Experts of a small language model: 4 experts in each of 6 layers.
Below are experts of layer 4 (counted from 0) of a mixture-of-experts language model. Rows are named router (the router's row for the expert), up (a neuron's input weights, with its number) and show model dimensions 0-95. Each number is 500 + 40 x the weight over its row's rms, rounded and kept within 0 to 999. Numbers have three digits each.
Before each expert's rows: a language model's description of what the expert responds to. This comes from a sample of Wikipedia text that the model never trained on.

# expert 1
It responds to: Word-initial stems and prefixes
router:464498557465456554480447563563452510445553551535546534556538503549479441532554498555537445493479443548451570534502495539521473504470461546489550491459505514486556539543517451511548454467525506547490462519449538538554448524456525448482440552471556452546464555504491456440507520552465500455
up0:467435491498516533546539506459561499542524564541449523506510517462467505405561478629553505483516543465460457489559461523450475516510541458438530476448482551558527513583456477496456435501452484532440524508481417503512485473511421520506554487487517507553475504455540490489488448508458494459
up1:534533516475578411477494517512442452503497465491552481471513483491505488524464524471555537516514551594507530538510479531466503547472454579504498457558567525516522484503516484486504470460580552568542472563450478569524447511497502575436492593538488492476516492496559499597473547570490510503
up2:437570479551474473557510508478531453461468454550511513547483510464510414436474537473519495482529500436465531471461516429457556515524505498548471514542482492499578503471442467475504489549479480595470412439572524536465480481469561460577452545436501502466437529534477545519463498511489451521
up3:488573540496471474482556501503463463514439524560513498478542443432519541482448504539504436519429517510533498542513451429471441603533511513421486544497529501543508440482515485489484561571483526491488510553517472484519485472574513487458531467459492479489399443504502491475463443492428431428
up4:448532542512488537548444486520414481504489472466550456480486494552516431574496501526450460493525515512505489559461472532517452491502479539452537455519479564466577563527593466547505545508538588450496513501481562597511480545576494521452528457495511425453510483471499474564506544474527522538
up5:435490480524589450481501573477547494552518491553487502490528492503516556461577494517563463473525481445454478487486521442535523481633518564507516476476474500535528484555447492445523558516493433490522492580473542565563416511493433455455513461514493450542451538507486517470501479521476537483
up6:464493537474521457443483531473547534471429480534508458494533522451480501446530522450531486480442569469525501505508572552482398433529538534485488560523592426518501468474470534478504549550429471503465499452502515465492517512507490423531570424441439507508502494440497479546430441472515502531
up7:487513531452499518455494512464492512494561537461476496483459531488499517491487444516480511535509533607483478511511484476495514525522526494426548486502498463493537575559580485480527511511448437520574425458529443572486443521458565386487495569563592540518455501465449538453502468525476480543
up8:514456501494561545480479546537475455486612469532459493534528454517514464569460470539515456502480535537480487511554541496455443480545596535493477500534498481449550472608427445502473480460561492574493518477561530478470428503474537478527521461476493527531500500520384475528499470495504444498
up9:494464597495537464567517447430477451435514511614475566499532572494591505435514517507458480490492485484514510509474465503486525504558461499528528495505474489536498456579480536458517452531613496522460541474545499449522414443527516449554544531500536480473503539518546491501482444497475521500
up10:495465566514436453507484409488494535506432515562514507545470520439493515512462564536519462517493457466475431518460521489508475489538498533506513522481551520416479484532426500538545486394482506570484492531473567451560509532547535496484478567431519479514540555509506387488544468472537459470
up11:480508530398513427473477520486478458536429510538530542487533511426473494456458562518588438491472524469474489503541478526484518501568456458517501504502456498513540490507417520508562517554574547505501518595463501506593477454529490514444493447509503457558504457425462442457527522534504470532
up12:514484469496463480468453442512517531486475465494463473536556514537545504473461483478517503482482515486493510528491536537423532512437450449477472598549535462435518469536460459441483536516501485506483542528452526471472485465440480501583511475376496506555466643493534495520500546507423475442
up13:540523482465427485511386490505389517495499455530575508613487488543477402507464558472513422504516460546471497511488510496551486475491519500478553552448496510487511479520522524571474468497514518472511472545495439464458479533432471510561538464514469451475521472523533480489560426550534462519
up14:558555539522508509466498567458431527460478545495526482503512461469509485484501507524519447481547513487483521473444466507518536467506522523556579565460473565488500562565434502494542410606514510496520479482504573532507507435509477455477440465464476415577465552534598482511496490474463519467
up15:525526586424464527470429553546551471520497533516459511516508462516438462444543528535470442479536495533522473488564465564540495553451510542456537518494503561540537434498465512496532521410495483396558565456428462488482497492483504531501418462471468468464468518452530494535465496543457500490
up16:526530485460486505460389554498488503561552475507468486519463564520503511508516561487509487553429474543443512487546485495446515492498520550453530517550432519482520490533515461493553521478542484503445477543422402475522437507473562508499479477501472489585493504520470438500485511514642429498
up17:489512511544602484426436535498524508449556522482515529587518453503515464468470454529455471557530527489506460589444491533493537542492446480483491529579460471465502572472506502536484457554524473538481536474531459467562487503456515383454491472511453528529528526463507518432483588531526514511
up18:464517524517617591413537563510456492497520465516531483503468480564552501527466479550468491471481492511526522513490495522537492524471487474539442495506437542475560570553523448489442545569498506474469585484485447540515486566537486479532538481517534519545486583499440510441574564499504516452
up19:515501566499472491469495483527523469533464492431500488524476527565439538488503458518485480505491471462451453546579499472525483459481515538452556447512481511530545472643453517514493510453480521457454480550376486539613465493483521491502499549415529445481537499453504474472529552497465530521
up20:498455514543547538523471489438465489483531456506499509451529468507516497561418520523575472510522541457488551406495502498515464499467596486426545530486485545496548541481554466452532481470519488501523463503570554449498520562569497513547425455548484527548537575554489502424516573520524545483
up21:515529472500503491485401535476515479486372493554541614505543558489526407544489542514452477489507525520486501540442538548530544491466487551555545476507467501560521492533511505434496447506558562486521470553554506523489508546499540498554534470457465499538553525541541453417503485499500524545
up22:480500530513561538517547508523483566486585557492539508459459505498490506554523474536522470527524479586479472571497446484520529528473535563502497524546522496414511496506477496466529514483527473464448431508535454549442511509541485479489492589580479545495444553531506505440410455579583442510
up23:439534527479497380473422563510454452513513494525488475484485502481498508463493505473525490532400489496399467481547405511430524524554446513608483485521515467515486442409480474491557477550518575447500527530486496519545507491501484485549484501506536505484510472498466431458533506536520535547
up24:548554558456520467499501546560460506520458507505494518556593555474503448522528542540582472505434477479412539481520537485523527523540487496501501493426502485445508515513477529534575556517492532486470423451507479479495517423437474492549544493514485530488608483451553534536562546529572491496
up25:524479554445503567494437539466502517499504512402495488533575531416510440547515544490588498558453462505458531426487453502437461458478482540522499493484509520553516444545401472474543483521435429510487522509538532471531538513458478399500458553512510518518471534487525511529481550518514494445
up26:520463545533484542469460560515482482501530540495472481573570465590463478512558471489519474550452537479500468474478503485570545500587462508493506486459455555502532543548453554507481536455524472522509539499496454528525511544520432436527518406445558415453536508550496552431516515519543453554
up27:511500576524538549493436474522491478490502509570479479541442459479519522520529556471476520469537527518517456491510502458521500423462463502533555533455474597474514553529508468547533492523527449545442465494486448452531414513525576466539521470564437446593421531490515542526522463548469522435
up28:534498561471485544463427508454569483482439449444503505425517484561509530443522485535509535554480484520511553545491527522468485527437448554476475513458478485454512554521502455478453480551588515534551541522437454517444393460488540451451517460525490480505416539478481461422508483464477476493
up29:499530510496470451533497472467495429500500437433505573493481436530449455490531422494510466462469491590541479535552453475488499536496452500452466493375528503536504482521508486555522498475479505472514495573460565427493452562604480508534470482440563481522501504520493520593495514493461471469
up30:512477484539512443507453470466512471517459511510560541496523482480502499492434512507484502451457571518507475525576554497485418498567503508477479554467564431527517508506405538522480532563529568464522505510489433544480554525475437512541576470502487452581499473401469473496435458479497479583
up31:509499497480518544519442548475558416507384472454441469520523396463509459550509530514498515563473542429487475499517564420463510505540518497571486566524474463446564479466456495455545491494433554460474446517496503535548510505568500486556498483472504517470495501491465516488425540446543504519
up32:463436521513511524501464449479466523439566524438499501512536507551534471464524442511582520438437563466535553479490569501587525537541535496462525593480517607549525539505497491498512522489432485477512551508445453481504498425455522453511462518513500473583506565448511503463524448506478512482
up33:565513515534550482475487517482509511445423484452499520465485482541511492515518425444517402478466548509530500502506498414507469521499518508428472496483598421537484540485527413512547484524553590484534448447498480557464444517509534415444494461456504484527512475463451505491499465491417453499
up34:506559504510593468572549413436514480521460573535492530481528458484536525467454514560491466462510514487540519534539510514452474530576501499483483471499462516575584525467485467473460476509509522517476456482589455489492535549510553453477453444491525481548398477489453541504420525492458440500
up35:495455453465492613528457537501517499462492539457526497522459474495547491477504586603577476489503463526412538509559484525450500463427495460501522534511415490440479514485551407462477485485422485524462462506476491474513518498508550479531466500485493589489450549529466510499464530497484580479
up36:482505653458440538445456547413536532476463490488518508480547471504473484468503488489455497471518428512477543519450490528460544507460520537504489490454515499620517494420524511495564495556493532511550476586494470546515430471522504500475549498542468530496529514517522469514464443517432488564
up37:467499505441487515476453577562538534546529473462510544533531538439489424528503518523515507523440499525478504530498533491502479518489532580587524426489496525564523496449472546444542441496522479487467538477472492443578475462481487445420456560504521500567365491493551511491557470502509523510
up38:504464462535561468536527517460538479469511436453528529468547482441486444444445545506577496528415552497490425558512539533490405507572499551546568496520487467567525489505495446455491482544481555476494561474530427546513528497542437515465478450461493471479472535484503501497534455437556460493
up39:522461492440527475530464528505506453477421545580522509527522551510532533505537518500590500484517589545501455463470513470498507536472456467539568478490490399522494457500488454481550477528484479514507396487520536555537499500557493530464509539453456441551525529538591514569506538478456461423
up40:547454506456501447487483448478492548491519516460546431480573448467516505478497483557550530509477516486451459485497522425491548510499528537487469497463501453470465449530588490507507571488530551467548550496507503618515451531485408441487534464448469472508552562519413496538472464507458468572
up41:522520550435525473537491481512477488494489501538512530580458454553528473540466519484534311508513515523480519482502503456566558495482524438454552494497493518501531548515511446525475490541554512479562484490511481535484528486506497540446528497532463515472505572515403416461453497523521423461
up42:481515442529572490442558513522563584478437505528452410569475481471509490480483476490560474477541491549459485537497455506559508562509508499478574509541519467478529511491482525529457509481528431555443414455497454524495500478442484437415460542493509532485422541505432506465495548559477512513
up43:473409459529494532508450528493490531472454558478511486469400530485440443472537522503468466541472469431425533480465495503436536535444492560437447535541505555493520407511517516484509510456498547551525414549506470471460478522536489499515469510596527540451481505514545469483478489526537417463
up44:464535521462472446518541514563484482462424577533486488518528460475488517511475489515572454495508469493451526514470513545417548420542467541478578501539454549500512507466489490435501475565535491576440420430527476462498486535472525531520568491476524513489386519575446475486480531532471505493
up45:539442557505458503526427501511408491456471573497580571544490445545548489480531492433447523497491497459453541453433519500485506433505521534497549495459532463462494581504478432479563468520542483538482430471479539509489533490512506464600483551424489471521524478530466528523519485518542432487

# expert 2
It responds to: Function words and structure
router:463460555491457544466447527523446529448538558533551556551564550529479445539520501555551446457469482548444534540468487552500473452503455554503549489438515537490555527553515444512542456485547519549460442514453480555554450524485532446512458545468534477575459550490505471452492516551499498452
up0:470500469466532408520508484554408425512445519501529520582455505534481485486495497526523503479391515537570504431508536504446496475512514477496499478514472440445524547478456442479560482475484609486492530521526505489470530516503483505487407507433477504529513495473468442421429417501483499497
up1:474530524450507492485497533519515465523541605496536520526512451583499486577487467463466373511488542516513547504462527479560516514488506474505520448490396522495511555470523426463450481510499453452509476542465479508464508512582459514502512509405435508490491543484490511455418565553526548483
up2:514521501452537519515423482485483488494538464626465456484493517513521489567524543456536541539510525481473515489523500476460559448507400502510548520592453463516546500390428487534552503464508506463500458517519456500506473477466462490547448523472517466553496438564523487522580519495560478436
up3:481485520489513592499506557532474566489605560558470478492509524467499439563508553537484479519570485599484460527523481580512493424499518504502571470518528512516488491479476523524511484463510425458465543531513391461547510508487495495499427502495540454439476523507503460499495484494542552402
up4:458503500574478521575573521491531519493508542481513516494488470494549561512419455461510503444468485521505484469486471463460534496513509530569607506493517557502535515466567452549498589584501527485489477505448529496576430516487499453549457494431520505522541547477512438511547509440414519449
up5:511543458523411613510550401535540478466580532479509535576468498532501418551456484491566502487472486530490475504496455528556502480448552568485507430507492538413508460470417489517527504474427441499473487535473549514544543529487522511523457527520498537461537561472529490506521483503506513484
up6:537541594518566492485459502501455478509468496548543489534504499454452463478492529462530430557470447571498508490519506483478478558548415560570448462506429531478534527448528446526504538560536528460577568508499478487510490511573524415549481551563515477506519533473472441484492536522558492464
up7:455538490477530479411421504536465454502536434413468518486490513514493433531469463539531423478485550515515487537567545522496496504530481438500460528416572529529553549466573484477452451533559486448517577569463453479505477505585469475464537481478455521516492561498489496528535468540481500494
up8:453489505484494449530457482495467467479392499469508481471526453517543435467474443529524496481496532612488475496521481453437528559522417467531509516503483507485554435553566443425549456570482509472504549456500483480464515544529541462400523542525507445508475489506512542472527509488417468450
up9:401472434454430516545468461478525527493512547564484499484531560473530536512471450499531445510500522507483454534514442570405471519485423491500520547548514445479518497491558567523551532527461434479480453455474499517535483480566456523512437489494496471553448532528590459536500480540552448480
up10:507523487478475436474555567556497494531475536537489476513493492453588476502553512576566471488517457482504558412451508459498476568477512485512527552500434505430501452543509440532467536520415520459496548492494571524534440534534444488543480547491529535555545511597434449492524483529480483508
up11:480546461491563490475486507447464486510458503519482475560533509445519471451496511555509447509460477508466531531511492546500487506555388517499380457473514491498556478540578493485582513485550477502504500594465473462536473483511529410475529481478483524552506523593417491426498501542555503530
up12:484511452494452582460488431505492447482483479488478473499487447464431510559491515557512514513500470428383435541580462477462447510533514501468531477517509540492471469529498570534531451446449447541490467494435532506476454536424482542457498540553446522522462565465517511494540484526510512409
up13:522413488517510487403445444528449469454578509516513511559484530562544443531471476477496469482548497533511535496454509494545517546484410451488526501419544451452542529467547426501518458500564497445477503489421502526439502549545468522528510502537490521499519528431527434463589501483484515516
up14:516417552528495557473476535490496461478471530540512503562527528503527521543463557525478483470504535519413491523433473512497501441472528501444585496511478502466492513482437534432525454481491479535459423480539503483522532518543559451527437572530542521593459491477450478444427552529518552414
up15:555399503472438527505456467475525459515475551544541430476525539516459475569536530474546480532501508506473479571583573467437547547488534486485561506489465473437499494514506527522539483554458464522483411540569505495454449455465505462568518458447522588458535567489469498519500489524503508493
up16:478451513560432587451477514485514496454467482533434443485528468466553448529555516489464507440521530490499445472514533541523453475454464513512523471481536512549532510529445529494590568501490448529408491491428513512496480472510534519500464504490586418447507525524591505574518495557495560476
up17:466475504565485461455495541475507501509479550477530441435462562564441531492496463546483454479453498447492448504513451573503539561454505541513619525529557498535448528453471434519525492512494492487549448570500470500488530542522485472502551494405487494460432555533416492429488487535487519496
up18:497491486416554439534503533523441507516515460484474464493547469552498500490565526502543442478494455523503589540465491515490478490547520480522485476413508534525531490570511544478488413512478509442489509525476392478507469498603544503497471497510503488516524546450555409502454406586497489525
up19:520533471461440423495513500493455509457448556517478589511560472455457471473514550556489454467463430484530544445488514480497512482468511478571503486531476428424502515545493416535554503530520521522442524506491591431507500466520505414551491458475478464483579495561543482464500481489455549545
up20:544458511528558535538556522543456547553462466547481441513446520498479515460475489551481408460464427542519464567473532472513433501503550488498481518499564582499546495544490530503521513553573522420505513551453432464559456473498543477426583463510507451546464522486517542461473475499469515499
up21:495486471505545587512498547521525525480508580507531521557521495487595566477545475476479498534454527511468510464428537506525546521487492487514484519466529488566509549514592530462512497523524478590529485498513553573464531444566441483377454472521511485495494600491567471500470515482459526478
up22:488531577570458475530493513500513433546437574573512474563492531422556468473500540471527482495563486497463531457498522476485494555511536458463514531451488534481555512537474494488475513483533404535449531462524463420570515509544495469537464482467434471509530532532506523493413519508471464394
up23:471567513519498428474429504486422486469468579460558541541533490557558485515526535585449425530464509548424507467476470458498499503552445516478463432471551493530534525517502424508496445508562529491480526503474458492501496496464498508545493491507566432427510528535488596498475454530494440481
up24:502523532505460530450538468499464461461492492519542477523564472551472469527446445532461405498552467453467522526497571510493520540451433488465482490475528571517532468480576538486444565475465426542451469555474490510480474555535397552501496539494516539473513574505476473403485538533497534453
up25:487461484468490585490451454543446516487576466516491546512521483529516512446568480585617485479596544562519444506488414522467420508570488516493475510482546527528498505523496507523443452499536500507433529493454453488542475472474488476464420496483538493479467474488594506547502465521467481508
up26:510458478474524529571488507456518486490486560456469521480498589503459526454551512499478518424489452493464502512496488537516586531505492473591508481548505548427535528527550436581547493522578467465525415464459509479491491449469522471525434578534547468498538525444561489491426481491529558490
up27:501513526481545496564473550516443476487526538515507514504566435430524451538525535509514486537379497545473512594520552489511519483500452482548532507426546492507593462561489547488520468473471576553497516522475476452533483535462497462524500556470509480519477470501543425500520444498393529451
up28:494530520457493556499536493516465485474566533448479470533486452414460477469447512555502496443427460533527558516564446463472483527516423544485564423544516509471538542530517474512460499495468477540410464464483517508486410524486535470483448562521494430489541598508517482507587522489502537512
up29:511609463441517506516479618565508525487456483486455437473502525528520507515513547449507588533545514464499482469497503515438513481425538451557465497562557533471418528469489533556505502490485489471547580478479578460510500484466484535494480495514536495444486489549602497491528542481523556491
up30:530469508464518486533502552514514460508500537541575445507539504539541550501502541469494526454517457566519515408489588538530483579469461545525593462469518498541516487526569553534495394492512502495512536505487461497453507504430466478530500544484580578435483523481541513491481517538454414532
up31:440523565514499426451508587464400542470573441544510472480548493462509477556524488548453443475452440507466469480448483479502472468554562436540435494442531498510514528477538458536516482479443408481502506489486545528525491486497431513546533489498529509469488541530520461494547525507494544405
up32:569419532520408576458498443472519549492522601481490555515563544528533451540550500503533561460488522541492457538546564541464472501497504529517533481471549490566532542519510462517505446569475472517501468494487557539492526511531517544465577523461507504539475557473592444495472488478469548474
up33:438543454508533539516573467455400508493485448543518468542499531476498482443540560512552511520482473456483447568488459510597417514515516552522498443554572589490530533506492552499458500479479498528508510489512432436489537500550545506452450527523464525490466517524578512542532456496473553448
up34:469494519493552480439493498444493506454462508560506514520552594534525458460554533513516472473510506469523533487508474553512542489477472442487524479469525523600512550526475535503594524456551464554455532608473444488505429466485479457463464469546527536494506557516482466533541507613444459471
up35:517489540516452541491447530552542540479439549485468548507531529468421453509450543492475524518435447502489450518562536473515487425506478483473549498416517508427511470529431554451503489501501484483454438531420506494539481438497445518548382546476552473518515473542498481521522555531518569478
up36:474537501503508498505513598507519538523513580520552496520467513520471436497474506505586445562505516474461506492421524548520494502509483540507471483532535484498517551490518493495476368523475505527494458495517441571598487478477509494511407483516496540543443532555441470415498518590547515550
up37:466557485535526529508536490508466479456476530486474469491516555509507537513547518488467566519470509483474479520456466415507519481498490524489481509514514489450438515467610461415544527450435528417502490557527570407463499472527528472512396552541509476441512503569537552514439578505525458514
up38:489523469521537570470447602457415422506468479566531437500464490483495490507529517527493541507491517534471491555530488472474515496466566555530515512484446519487552459547462477509519486461546460504451523584511543444492491573563513428538506517477478540515460613485460452439486514509514577520
up39:442538409483432507439495492529512417495517515501553470507515450561461527525523524471420471459425518524515479439528526436603470564510451505499487438467529549467492468470565528503478495543526497523482498531493500505435546468516541546464513511513454566390512507528531515514550506566544492525
up40:511520506473545613476438591488477458537565502486532495428467484493461470481485515464464457467490469487533508454524520506506541535474514559563504481458575530545505553522517459471469459560546545464512484452490565570529457442550501375452461481495506523533475519512592514543535501501518494494
up41:501578519525425430429465470475464538513471508571543503554489598566524487547485560479499456483551438524511490525502433506509532521534576573551457469504511471468515490475442550485563485497540502528476462531474446520460481479516524561540443540459523427521461481483538495514587544511518474532
up42:506568467480527576549514489508461514524501527499460494481538498457461443437465590518460475443475463497491504548579478577449495481424534511513494457491501456453532515470399555518477458496538516552546522540444532529613463530524535480555517482470520480505531513487554445479540435529442500522
up43:506458499508533484450484475540578411437418546520548515578510485535537490475509497530453409503438530512507507454508497530519479507447492479483543433468472487571518487468487515458539457522527474433528406452460449526517490475518508478490489564472449510458571534494452568450509553515449486572
up44:492410488461487486496438517501404486464515553533537512483478551488483544518457479465487551531506466505473460462503501525462458474488482478536577489448470475479512575475470492512500517512443476512512375497425555581480489487513564499592467518415489482475582540487498512473482458540436553467
up45:509474499516511440566513502523520490458498454551505461529490563577524536516524484527506442494448508549432482457393503546485493537438453468651516506514504514490524502478493453573569502570478552506563455491508533514497508495494476500518469511498499554548492572460522464510496539471464603519

# expert 3
It responds to: Capitals, brackets and punctuation
router:455477554465456551465444531543443502454527554523542552551551529536479447541527507555579447513460479543449510519486462546513489468506446551483549468472515537488555549541489459478551456462547510548442462548455487552557450522468532452509462549447549462529453551490516467451457527556489521443
up0:504468540475506480491499480495552474579418551464481550518542461483492472472480501461513453511555506515504540469465481456422504509440462517505450501467496446445564436521493460433548489539428480451436543495523500463484533529510537479447447540568530496586464504583466444482508555554568473550
up1:516445482507498578504510432473401473451509466507486419505475521520493505454547480486456494421418511509542544539619484453516472476560534512475519529463468556501493518504448478522491511520461437525474522499433537457446502550504560451520481549512555533475462530478424506430508541512570499527
up2:524441447467538438506439503503473465477472558513519468508547484514531467552460472495512489496492447539530434498457602397457540541548526450536535516552496506393523498567477544511497537475504521471508527518498518495477515532492476471431547449555489483506545533476400386505477536495474505487
up3:435558506520467512482462513492474526490479547460518444533475549479558496589486491506574477515524554526421417457546537531456534488491510480469494534484536532501508508497504502419550476409484448439524486505460457471518422499465581461529567505518453448492491482534539557459523398554496528494
up4:497507521548468527496472509450469465507473603561498504502491597460530484492525510519457460520495492537534511501466526513492456475504456487545475484525523485523573543457489542520541545540485471507494424489472562573526461531493598464519449578439532436449602562400528522545508504477482480501
up5:499499575577518512537461480486511520530594452465462483543499495458456535525547527486516474551443477441420494499533455533467523390539508523537537447488568459481544489553535468504506448533484535428463521555521433488508527531517454484549393491478485482531428538487529476532498478512492568496
up6:491517501457485476543451544501530583539468542563481506467534460444462460523430477496507535518483454495359513471507508474497507471538532538560486601467504476436551417506497443496487513516545517518451443555438423462509456425484449459487534495498543513530491484499501498505488493544501481422
up7:452433479452467524602496467448550537482502479546488567534509483470477511509477548505573414515506507511463451448572449498468556509540520518538531506416450500501513496470530492425544492509467534465486489544447462517546483459513459456438511536467542495545491570532551499524511486618555483498
up8:499456485556536494477447496482460507430456529475515512490600447528513485460476459464436475437418546523523488504488539494602529508549437451471493502490554523580485535517492513532567543600488549469495507524443581534560460520537530502482549476525516505480512494496515547518423448491476530550
up9:551424592486487554547519479454492525508508553443516497518485486498438451457447485448473510480471421488441482554430503514434533501495536596533533531512526475452494504507480542488532530450560486519472449583479481460564531499486534501589544525510488493522413541505499471545516524532485589509
up10:465526520515525507539423403541428574511523466522524513462464561446485435522489537458548459497527512577557504516535428471497456526452477515471533502487500495420511488502510512529517480420511459511446521500495543494542437474475573561501542539466490403464469498542509539511405493521460469534
up11:492463488460485447480499526416496521466535531518545556550430606608527489506524504527484460529482465576468522539437517515536533428497498472393561488485461508504482484495570516466537476481537489503529414514507487500444478528506560530493495583525500545520504522559541488465433469505470542536
up12:552486514473512496476437412485485514484468467545609491547523532592544452582471431507440407495469539580443541460480529492515578469445462483432481482477521494495485496471466488512543479447514481552460467542520526470423455478498543488551528498470477456518552504493500466479467521476474504551
up13:523485531545436521458530491471486458439439568461507463571514503462494486461510523568606548506500461531470458508514472514538493424465523549498541467536572522531512470528410492525548547490502490510407502474515564484481453443489550537532409518489502442542554520472511552504484484512539422495
up14:472506612517462539524433542549479568531507565566479499552502507504526524554474498449488501492517501475486538531497516517473465508508512520494513524492537522531486528630436534534584463479571465597536461515502500554559487518438455439539473556483542521562513506510491537512553540548449522485
up15:502449554444512501518396517509464525525505524455471554461537460452517499495504514566513458432515465471483522464522526473529445501412494517489542467437484525562498508535473499528487457389451491509479567526430528477583530470507514460463407554432523476529451530409515499529500503509470526485
up16:475491466551535490497553572547548425539495473556464473485527508450474531489490551465416492497503464451496553438559515462507475558579471492504552478496402457470519558539533467597556440498501520481533551527505528434503494531575510461527526479507467475512483459557483520503452562484554528537
up17:529418477494461449483534437556485430443502469507579480535569447561538444549546518560462545545550489530524439497537520441540564539529502449536471557471515487485525479480499497564513535467450499454547473530471513573430482485533494511482472494507494505537526551584422519511544445490481519497
up18:544572583492482466538482494469541447500525527509427455498586519480546480503574541489504448507531502490447482496461499578614546462490505542539469471411526513534503476512498446480550474471506467458518571435496507513548508436458462454552500464529526480530486457498541458486529544534474412512
up19:547543498440454508502460480562495510497492514473551527559549498478467463484492514549485502513456524550458517489551511505480543425524510451498542529378469536446490588462549474536513428481531515577431495510494452488572512517510419457506518530495518450478582557450494492513453499539496409486
up20:522528525504422590534499534499483484516515607466501495498507526411488471511451492569541431458503500498520492564490459464531458518529522550474552516526595574562522448524493496484485455499478460608415500505498498501514405474475506528435507496549521483484432492477481495518491439470464472481
up21:510522576502445474461524542538468477520471509520545572514496536512494484491539519502562472571496444578499487477466462547485523490480435473574470524464507454480546537505553478560501438492519580447544544480544495501487494479483468401474528470430534487504530504405547408451531500527426458507
up22:500489536500414512486479457442497506494398511501540439457548416532551546550498543532593517502493471538575557511501542518549518461486481503507475490577443473560551501507522512473477514592484429475569469439447486564524475517514477436471578467470517461470484548528485472494492514509524509523
up23:496513496491533521496482565457545497485531505459490437470486489461493493446503482533442493464520417516544495448502518471541485526478526538590534419454482501548520515519525508512491514455568488424510565561563503465553411453452517468483466525481514486410471489541484539441399502466452591519
up24:488501443476544478515520536458550477478453452538534504469557505549541471499504447479506492494504530472556519393476587485521510572453446527481548547523424495485512543498476479500526439506445426608491467420496515528470493507516476448459519461527528560485430508485414501483443561485545478491
up25:472548521515477544547439519542465485468491451483564532494576506562431497558464438516502466478525517534502487526471462561495504487432512510567516483468488495513520590492570466578435503527519410449549495466470545589472468551567461507510533443492427532437519506507515482499517528506522446541
up26:489491435509463444494476502508543481485475438526545576478519509619468452529459517493462410446509438517521552545477534522532525508435491523424539473434570466530518458471507461575447504495556500472482488488462507466457471524553517514503507465469456443485530589517500523541569537480451546523
up27:493458512450516511536562474490449496499550479502467426520470493405542438512530500497487490482441504523548455465573525407484485568485496476474580418494478521511491478516520472541536471459491448494514571486441494536480491528485552468557574499486501472523527524564494554537525481471451543373
up28:472518526516547523496483485463484520483500516590542400458484523515502438549571471392527444528480517531452469522520542491481461514515538489529481459490433467469509551486459512459530456554536562484540523568475538533471471488589448476479492486531546570513541482551469488419490604476485487498
up29:541369496544487540493421521506457485446438487513513585490470548537498476476546549540472469502496572513484515508479529497531519483516523434447515550407522478451488472419569522446472507430496572464446534498461422514486465485471478531438457512569507504502541534523489484478513504534482526461
up30:530496534486505560555517522542488527430533519479546503579462476555536485515503454558479494476506495537517455494499554485469580596459490481533519504533513499452496534508511494472563467451424447549547563481522443507468485483462445482467403525587505512433451473517506521442481516556586538458
up31:458485485538540471438491506480481462473489463430515452514547478485503485486481467517517514490486531484530531458541543417479447527593466487464428470474423515450524482478571441533488505522487502492513529469541412445505512518546589478407553514605539524485411499498473540451484539477467488464
up32:548444532505447471500452416477529426500480468501569534601467472540476514511532556548492535491508523535490524423490461514537468541568471500476507540530437519543541514507474454546514534500488501492466421496421457498464522494502515460550519492510489397491452559456500425507444498496466403490
up33:491534526523503440479468499562460523453443488579540534503505457454543472502517537540490504497367473597503512502527474438475491560558488536555532513502495410505501549447422463493460467407543543523459529548567495441499462501494487504484525449488490461485508500439490515448485459488455474475
up34:516560555461399556570583459443467507497508539527541546556498507538496494534453415519546442469498518529404498514516449577436471524465510568493428535483503448485503473500457458490560473453515552548501470503458456514465466531513481528501520511542530498593513478480496520531462478522525540525
up35:521545565498518537530510531471448513426596522536513578491486483493513445497492515495469520517490451510462579372465498523564528482337446480520515502559518508459494475470512466527532499505494466519464532443517552523515509553494466455482457556554509516495463484491514461475535485511482466436
up36:521553529491556497504554538467487556555439491451436495522513452498477464459549444504502499493454493499554537566605430466502462409513507543549496475446506509507527504485479478441542597453449487512524482496449437383537454512506534476516524477571555488500562460513483506495523500538490486481
up37:499456600456481542521528484485491476455512478517470534539463563526505488463529514480534521517491441564497584503497509536523536525377491518502468458542484487480484431417492439576514521469530478556505505432444511456498522487571551426547434460482530450476483565474530517488541516484568529519
up38:425475529475546455422550531516514494497550496446499511503507440595523542550536503514521532501558520473414536472515571525516425506426506537425543438507536547532541495516513503554454513485541415510564499465476485471479532493512568508493441509595480546478506464514522559450474530536516520513
up39:457497455479519541544537559500553479533512494477562533516482508502477490480513508481516533486502485413482505444522496492524538504445441519532528420461505538461474523483472468496479543595398520424503427496483519517500517458470486401496485473511521531523451525556435478399489592483585523454
up40:460531505539495613489547428453508433461499560501517514524460462462500525463538468541454484507494517495511446441519462490517549471510497497442576549385495508510520485512491479476501435511471454503430428528491474478472504479561480488394492529557515499569474535480447487516506440518575478446
up41:508471476475504508492469446567482477481438499519542450505584464550550486512471451461507453459505505520491509550518567503549500503391465536530535490478537527591540510513467518521488544460570476478563495530459534517457390510473464494471506486420481476461562556469492451507499550530479438586
up42:507494538520423560522471509510409470492493524418486448577531545500497428464497598515432504508447480531529519540553489514531488578484415579431469457542471545524537556513446497473494529450568527466484520488505521488519469515493485509542487569526458451476563525497534513536474501550458525468
up43:497531549546540453521559574530505506504528531583483492464460536533509576539532475460474540513515525476531526533470543465547578566430514476490478546535399503487490537491486501551519536556527432456518521479471520528475481494553542542505494501540491552525534510591432496587489568467542455549
up44:480513526392552496455526572501479542502484524489569573503524513426491506506497474568509470509449477505472478480517398443486556496582465486571466526462543522507465505533569512472539486488487497530548519558480554467573444502479488470500506505462517461536535490498527549486505439551398565461
up45:462500582534484529466505466514465479471464563504458543514539558538517521519488510521592537501448504505538477539524534454487517510510484547541510510453563434563522559491475472501472575574470495556417493464508579565491386524567493484540539468493488487527474538576573508455495529491528498524